Below are experts of layer 3 (counted from 0) of a mixture-of-experts language model. Rows are named router (the router's row for the expert), up (a neuron's input weights, with its number) and show model dimensions 0-191. Each number is 50 + 12 x the weight over its row's rms, rounded and kept within 0 to 99.
Before each expert's rows: a language model's description of what the expert responds to. This comes from a sample of Wikipedia text that the model never trained on.

# expert 11
It responds to: Capitalized name syllables. Word pieces inside capitalized names and titles, often after H, Ch or Sh, such as Cha(irman), Suc(ceeded), Bra, Har.
router:53 45 45 56 29 65 43 52 51 34 32 60 54 57 44 36 47 63 57 49 65 46 48 38 40 62 53 53 31 48 41 61 33 54 51 52 49 29 41 55 56 59 51 62 60 65 69 44 46 36 41 73 53 68 39 66 45 40 73 44 61 43 65 54 38 48 41 44 56 44 41 45 49 49 77 65 65 56 80 45 41 60 57 58 62 54 54 55 32 37 40 59 68 37 48 40 40 76 57 24 39 50 54 50 70 53 60 47 58 67 70 63 40 51 46 37 39 58 60 33 22 31 33 41 45 48 46 49 62 60 35 57 46 46 71 32 62 42 33 31 26 47 40 51 30 73 54 46 45 65 26 43 65 43 30 65 72 55 58 57 51 42 63 49 36 52 47 42 55 51 51 50 46 48 40 55 32 57 60 63 47 44 37 66 62 57 87 38 51 42 47 33
up0:44 38 60 69 54 53 39 58 44 60 56 49 47 57 63 52 23 60 47 65 52 39 58 40 67 48 40 44 58 41 20 50 56 58 62 50 67 48 39 51 27 58 37 43 83 49 48 50 45 56 33 51 49 54 41 56 47 47 55 76 60 53 55 37 67 33 33 47 51 52 44 57 52 75 53 30 60 53 58 31 55 43 49 53 45 50 50 55 41 46 63 59 63 55 22 56 30 59 86 27 25 44 50 37 52 48 39 56 60 54 55 73 50 46 21 53 50 71 59 46 34 68 52 36 52 49 52 38 29 43 49 68 38 43 44 36 69 54 51 51 37 64 69 25 41 65 57 61 56 62 61 42 64 49 50 40 33 46 59 55 28 46 47 46 38 60 50 51 43 37 42 50 48 56 36 43 41 34 76 54 64 57 38 45 67 70 58 23 42 66 43 49
up1:62 77 29 68 31 55 45 69 77 73 55 68 57 34 65 44 60 73 56 72 80 33 66 48 77 48 57 40 55 71 60 29 60 58 45 66 54 59 54 50 30 62 66 46 45 58 65 57 55 44 54 68 52 67 26 29 43 42 56 47 63 38 23 36 55 45 53 59 45 50 53 54 40 25 55 70 46 57 38 46 54 49 39 48 37 46 65 29 15 46 43 50 69 45 45 52 49 60 53 62 39 49 41 64 44 53 49 45 35 44 44 48 72 53 45 55 38 51 53 59 40 41 47 47 50 39 66 50 54 72 43 37 62 53 34 39 64 55 39 67 54 38 81 40 48 57 47 54 45 42 75 32 58 64 55 45 44 54 68 40 35 53 54 49 47 49 38 48 42 51 62 57 34 42 47 36 54 47 45 45 48 44 46 65 47 59 54 51 68 48 48 43
up2:57 56 39 58 26 44 42 68 47 29 47 52 37 51 54 65 40 75 37 54 55 36 80 53 74 53 57 53 32 37 37 56 65 38 66 56 61 37 42 51 45 64 51 51 68 57 49 48 52 50 28 41 49 39 39 56 72 46 64 56 59 81 49 14 24 46 21 63 30 60 34 56 44 32 78 47 41 63 73 60 44 68 61 37 43 57 34 56 26 48 52 59 66 48 35 50 52 48 34 45 56 36 51 66 48 45 42 50 53 60 58 62 49 52 26 57 44 56 50 53 49 37 48 50 53 44 39 42 43 47 47 56 58 36 35 49 48 59 53 51 54 35 55 23 58 55 37 45 46 54 40 20 73 48 66 76 58 49 40 46 57 60 66 50 47 45 50 49 42 65 61 59 50 54 47 55 65 49 72 71 62 55 44 52 54 43 57 37 35 48 52 60
up3:73 44 52 36 45 61 47 75 47 63 36 60 67 34 52 46 38 40 57 42 67 48 69 46 75 36 35 69 57 67 57 41 52 46 56 49 47 52 45 68 57 50 44 59 55 59 36 54 56 46 45 53 45 63 66 59 59 37 37 24 58 73 53 55 43 40 39 62 41 61 30 39 61 67 69 66 56 65 57 56 64 32 43 53 52 28 63 56 41 39 35 38 59 69 34 46 37 58 63 59 22 49 46 41 36 37 46 45 26 53 44 43 56 40 41 47 54 55 32 81 41 43 49 56 32 49 42 57 60 44 59 71 55 60 46 32 63 53 45 55 32 57 62 58 58 50 38 53 52 44 73 49 24 60 46 41 41 53 38 48 70 62 57 42 40 72 43 46 27 59 52 65 63 32 69 41 54 41 52 66 65 48 55 45 70 64 46 50 70 68 35 57
up4:76 54 53 52 39 33 47 44 50 34 52 37 62 35 59 43 56 50 62 45 58 53 42 39 42 16 76 46 29 51 53 46 52 48 43 54 33 40 60 64 46 70 53 49 53 63 39 50 43 41 17 59 50 55 62 69 39 50 61 35 61 68 49 40 41 52 36 39 67 72 44 41 56 48 58 56 70 48 63 48 55 43 47 67 67 58 74 39 35 41 44 53 67 51 47 50 32 52 49 64 22 40 53 40 57 36 69 41 57 57 57 50 56 46 26 58 76 39 48 67 34 68 53 52 68 37 52 27 58 38 55 62 39 57 56 50 57 58 57 20 43 38 48 49 68 80 62 68 40 57 46 54 43 54 37 39 62 51 62 40 46 49 47 38 36 41 44 58 42 32 55 69 49 28 70 48 36 51 54 42 72 56 45 56 54 42 65 36 42 35 49 36

# expert 60
It responds to: Prepositions after nouns. Relational words after nouns or participles, mostly of, by, colons and section headers, as in production of, Preceded by.
router:47 63 43 55 57 56 24 54 50 32 45 48 53 30 40 53 51 42 45 49 65 52 55 48 77 45 35 53 62 43 46 43 62 46 63 30 49 43 64 64 43 53 43 59 22 64 46 42 38 44 34 53 58 40 75 54 48 55 67 43 36 54 34 32 58 42 49 52 73 66 45 53 39 62 58 55 65 78 67 56 49 60 50 54 38 42 28 36 33 44 50 42 57 52 47 50 37 45 61 45 27 37 40 60 39 36 48 48 40 60 34 47 73 42 41 23 37 52 29 48 48 43 28 48 62 35 50 48 55 31 66 54 49 45 40 30 46 33 74 54 42 62 74 50 49 51 44 35 42 58 47 33 34 59 66 51 39 50 53 26 44 55 54 51 19 76 30 38 40 49 39 73 32 48 67 53 58 41 46 66 57 35 48 75 45 55 45 46 45 53 63 37
up0:67 55 56 59 50 54 57 60 37 49 58 59 50 59 51 43 39 72 64 53 62 45 63 51 47 42 68 54 47 63 57 59 46 48 47 37 55 56 64 47 45 22 51 70 53 72 39 63 67 55 56 40 32 52 50 38 37 50 63 21 47 37 39 60 47 48 37 63 46 52 53 60 47 42 60 84 60 48 54 69 61 55 74 57 57 63 35 21 48 44 51 32 48 50 41 45 34 52 68 48 48 37 58 39 52 33 39 50 55 46 27 68 42 44 43 05 32 59 46 53 46 46 65 53 26 44 62 20 71 45 41 45 53 61 31 40 53 62 72 57 43 54 63 49 52 41 66 56 60 55 41 53 60 22 42 48 69 49 39 56 36 39 69 52 49 55 49 56 37 54 36 43 55 48 53 39 22 39 35 55 39 56 59 60 47 58 40 33 29 49 59 35
up1:47 48 45 44 34 57 50 57 52 55 57 47 55 65 50 52 33 39 50 39 38 57 55 67 55 53 43 51 17 47 39 61 53 51 48 85 53 52 71 45 53 46 86 52 55 39 51 69 42 50 27 63 52 55 55 65 45 44 31 64 53 42 22 61 45 43 44 68 45 44 41 51 60 36 40 40 56 54 55 57 59 60 57 32 43 19 69 28 60 45 63 40 62 47 16 52 60 48 39 22 56 49 40 45 36 41 53 46 55 62 58 59 46 33 55 45 55 29 37 58 55 46 45 69 42 37 59 54 50 48 61 70 57 34 61 55 51 45 67 23 42 51 54 57 57 54 50 43 48 70 21 41 37 41 60 38 56 53 43 40 57 35 51 42 47 63 43 53 46 58 61 45 33 61 39 46 37 64 53 73 86 47 51 38 39 52 50 49 18 46 54 62
up2:65 75 37 34 45 60 39 57 23 51 51 55 46 38 35 41 48 58 32 55 68 52 53 71 38 63 58 45 48 65 19 50 46 44 55 51 49 51 26 48 56 72 47 43 92 36 45 48 66 35 24 61 48 64 51 55 63 60 56 37 52 44 42 43 30 33 39 66 62 49 59 44 52 57 53 45 40 41 52 46 53 51 61 47 85 48 32 41 53 61 43 02 52 54 42 49 47 65 61 64 44 52 45 62 54 52 51 54 49 70 49 46 76 50 56 43 52 50 37 59 46 62 43 47 49 56 40 61 17 56 23 52 44 63 62 52 65 56 39 47 35 65 43 52 52 48 47 54 70 37 47 60 53 31 39 63 51 55 34 66 67 46 58 64 63 35 57 51 42 55 54 60 41 36 43 53 48 61 45 50 26 46 47 60 59 51 38 38 35 47 52 53
up3:56 47 38 66 21 55 50 41 60 45 53 64 40 53 59 53 42 62 62 72 44 40 43 70 64 27 61 50 33 53 33 53 29 61 61 61 41 60 43 57 63 37 50 47 39 80 47 44 56 47 61 52 60 54 27 52 25 44 56 35 59 57 45 54 19 55 49 45 59 68 50 48 53 59 45 53 51 61 60 55 52 46 68 36 56 65 45 39 55 43 28 47 56 61 51 25 47 60 32 44 60 58 52 36 42 23 57 36 66 62 51 59 69 42 63 34 46 39 55 37 66 34 57 40 46 61 62 48 59 49 46 42 51 54 45 22 59 46 60 28 41 63 57 70 63 49 54 47 55 80 40 47 40 51 30 41 16 50 57 65 55 29 32 50 44 48 58 56 40 38 51 42 23 40 60 50 34 50 53 35 41 61 53 61 62 48 60 33 24 56 42 56
up4:50 70 46 39 32 61 44 66 53 48 51 59 62 65 63 54 50 40 42 44 49 57 55 49 56 49 43 44 60 65 54 29 40 63 54 56 32 43 48 38 57 56 51 54 66 45 69 46 53 41 40 72 41 69 44 51 39 43 28 45 65 49 34 69 35 61 58 55 37 50 44 21 63 40 65 47 88 31 69 52 51 49 36 28 58 35 58 47 58 48 43 41 76 52 44 47 59 61 81 48 64 43 63 42 39 47 58 41 42 60 42 44 60 56 42 47 43 51 64 55 31 45 17 54 21 50 38 43 48 48 48 59 46 37 39 42 74 65 51 48 34 37 52 35 70 63 61 46 39 57 43 47 55 49 66 33 68 56 48 52 62 41 57 54 23 52 65 54 33 39 53 30 48 33 37 46 48 46 40 70 53 35 46 59 46 48 56 64 60 83 62 52

# expert 52
It responds to: Name-initial syllables. Two-letter capitalized opening syllables of names and places, often in tables or lists, such as Li, Ho, Ju-lius, He-reford.
router:37 55 38 58 41 40 56 50 58 55 31 50 51 58 26 42 42 50 47 58 62 36 57 63 49 51 43 60 33 56 38 50 45 64 51 35 45 61 50 64 54 50 68 64 60 34 56 39 57 44 50 65 56 64 38 79 41 45 66 43 48 47 50 54 27 50 36 40 39 50 40 48 42 54 61 54 58 59 47 59 50 55 60 52 38 62 53 51 53 39 44 44 73 34 63 35 54 78 54 49 53 58 53 71 65 45 51 34 53 48 44 74 41 45 60 14 64 46 58 20 39 53 28 61 33 57 41 42 66 45 55 45 60 47 74 37 61 45 38 25 42 69 70 56 47 70 56 40 27 57 23 19 54 18 29 48 45 70 49 65 63 40 57 38 49 59 44 33 42 71 41 43 55 47 50 52 65 60 60 58 65 55 48 54 62 67 66 46 52 47 58 49
up0:49 45 52 46 35 76 49 50 33 45 48 77 65 48 50 60 44 56 46 60 52 37 44 55 63 47 53 59 57 55 36 25 50 54 59 36 42 52 52 48 59 26 50 42 52 59 53 50 53 51 44 46 31 58 46 51 37 35 71 47 73 54 38 62 42 49 69 75 49 49 64 22 49 24 60 44 69 48 50 65 52 53 49 45 32 46 44 26 44 59 52 49 53 51 41 64 42 41 67 60 46 22 40 19 38 46 44 32 57 65 52 57 66 51 45 37 32 48 57 39 34 33 51 52 51 40 36 44 45 75 48 60 64 79 39 42 37 63 53 72 53 67 78 42 51 54 35 67 58 41 80 42 73 38 49 41 44 57 49 63 46 44 59 51 42 51 35 44 50 62 49 60 53 53 44 54 75 60 63 52 46 40 63 74 34 59 56 39 73 41 45 60
up1:55 45 22 39 50 44 50 54 57 73 40 67 54 59 44 47 50 42 42 18 50 35 37 33 43 35 46 39 40 57 57 49 38 52 76 52 32 52 58 63 34 43 61 61 26 43 31 65 54 54 38 62 47 53 63 60 61 65 31 58 42 69 51 55 26 50 48 49 40 54 48 44 51 67 44 41 53 41 61 56 56 37 38 43 61 37 40 61 64 30 48 50 50 42 34 53 47 41 59 61 47 38 47 31 34 41 34 40 40 60 53 56 76 19 57 30 51 52 38 48 44 52 34 38 57 52 46 45 59 54 58 24 71 45 38 52 49 24 41 47 48 58 42 56 51 33 71 51 53 59 41 40 32 24 37 41 47 49 54 30 67 52 53 46 49 61 38 65 46 40 50 66 36 47 74 51 54 45 62 40 45 27 49 31 70 50 41 59 32 72 31 71
up2:79 40 67 44 56 50 45 66 24 59 51 76 66 50 50 42 47 44 54 36 50 68 44 45 66 44 43 44 49 57 46 38 66 22 47 46 59 60 51 59 33 35 48 57 42 65 35 69 61 43 43 63 31 51 35 37 70 44 58 53 61 55 38 71 63 52 49 48 34 32 46 45 77 52 48 63 41 53 63 39 38 62 55 63 48 66 71 51 39 56 38 56 60 70 48 43 50 51 56 57 52 57 47 59 36 60 54 64 34 68 54 47 44 43 54 25 28 51 34 42 64 63 44 50 42 43 71 49 54 62 41 37 49 44 34 51 60 51 46 50 43 28 22 37 49 39 74 75 48 57 57 45 41 38 50 60 54 58 34 43 58 50 41 53 50 65 51 69 47 33 33 32 44 50 62 60 55 61 62 69 38 41 67 45 79 43 49 39 34 55 16 56
up3:54 53 31 62 40 75 32 53 52 50 48 52 43 58 52 27 53 34 62 62 73 48 60 28 55 46 52 62 39 37 44 29 40 46 33 52 58 49 51 52 37 33 72 29 55 50 20 78 54 44 50 73 63 60 47 59 46 44 54 64 55 36 33 45 65 56 57 32 42 60 46 28 66 45 52 59 54 71 67 43 62 48 37 66 55 53 87 14 37 49 71 46 50 53 53 42 43 84 47 73 21 34 61 23 47 58 50 47 39 52 46 44 61 40 65 51 39 64 57 38 53 56 44 60 42 33 60 58 42 49 64 41 59 55 31 57 63 38 39 44 58 43 77 54 39 53 58 49 40 49 72 38 37 38 65 53 49 53 55 47 43 51 51 56 44 55 60 46 51 52 35 66 61 45 42 45 59 52 57 58 41 54 50 40 47 45 59 50 54 50 59 51
up4:34 54 39 67 66 44 34 74 51 49 50 50 48 28 53 59 60 68 52 42 34 52 54 60 53 58 61 41 57 55 43 36 78 61 55 32 45 53 54 68 32 41 54 38 65 54 41 64 34 35 30 38 43 46 70 38 44 88 59 25 43 80 37 56 35 54 54 35 47 58 48 46 38 58 42 65 56 51 62 53 59 48 53 26 37 43 41 81 58 35 39 61 52 61 39 50 23 52 42 55 32 55 61 43 31 43 46 58 48 47 34 36 37 41 51 48 57 36 41 49 64 66 50 45 63 50 49 72 63 38 45 34 52 37 54 42 56 59 55 34 56 44 63 67 54 72 51 62 26 71 46 43 22 44 42 52 42 52 63 52 66 61 66 72 52 44 69 63 36 47 66 59 53 66 56 55 42 40 50 39 52 50 41 59 54 38 49 47 55 51 65 39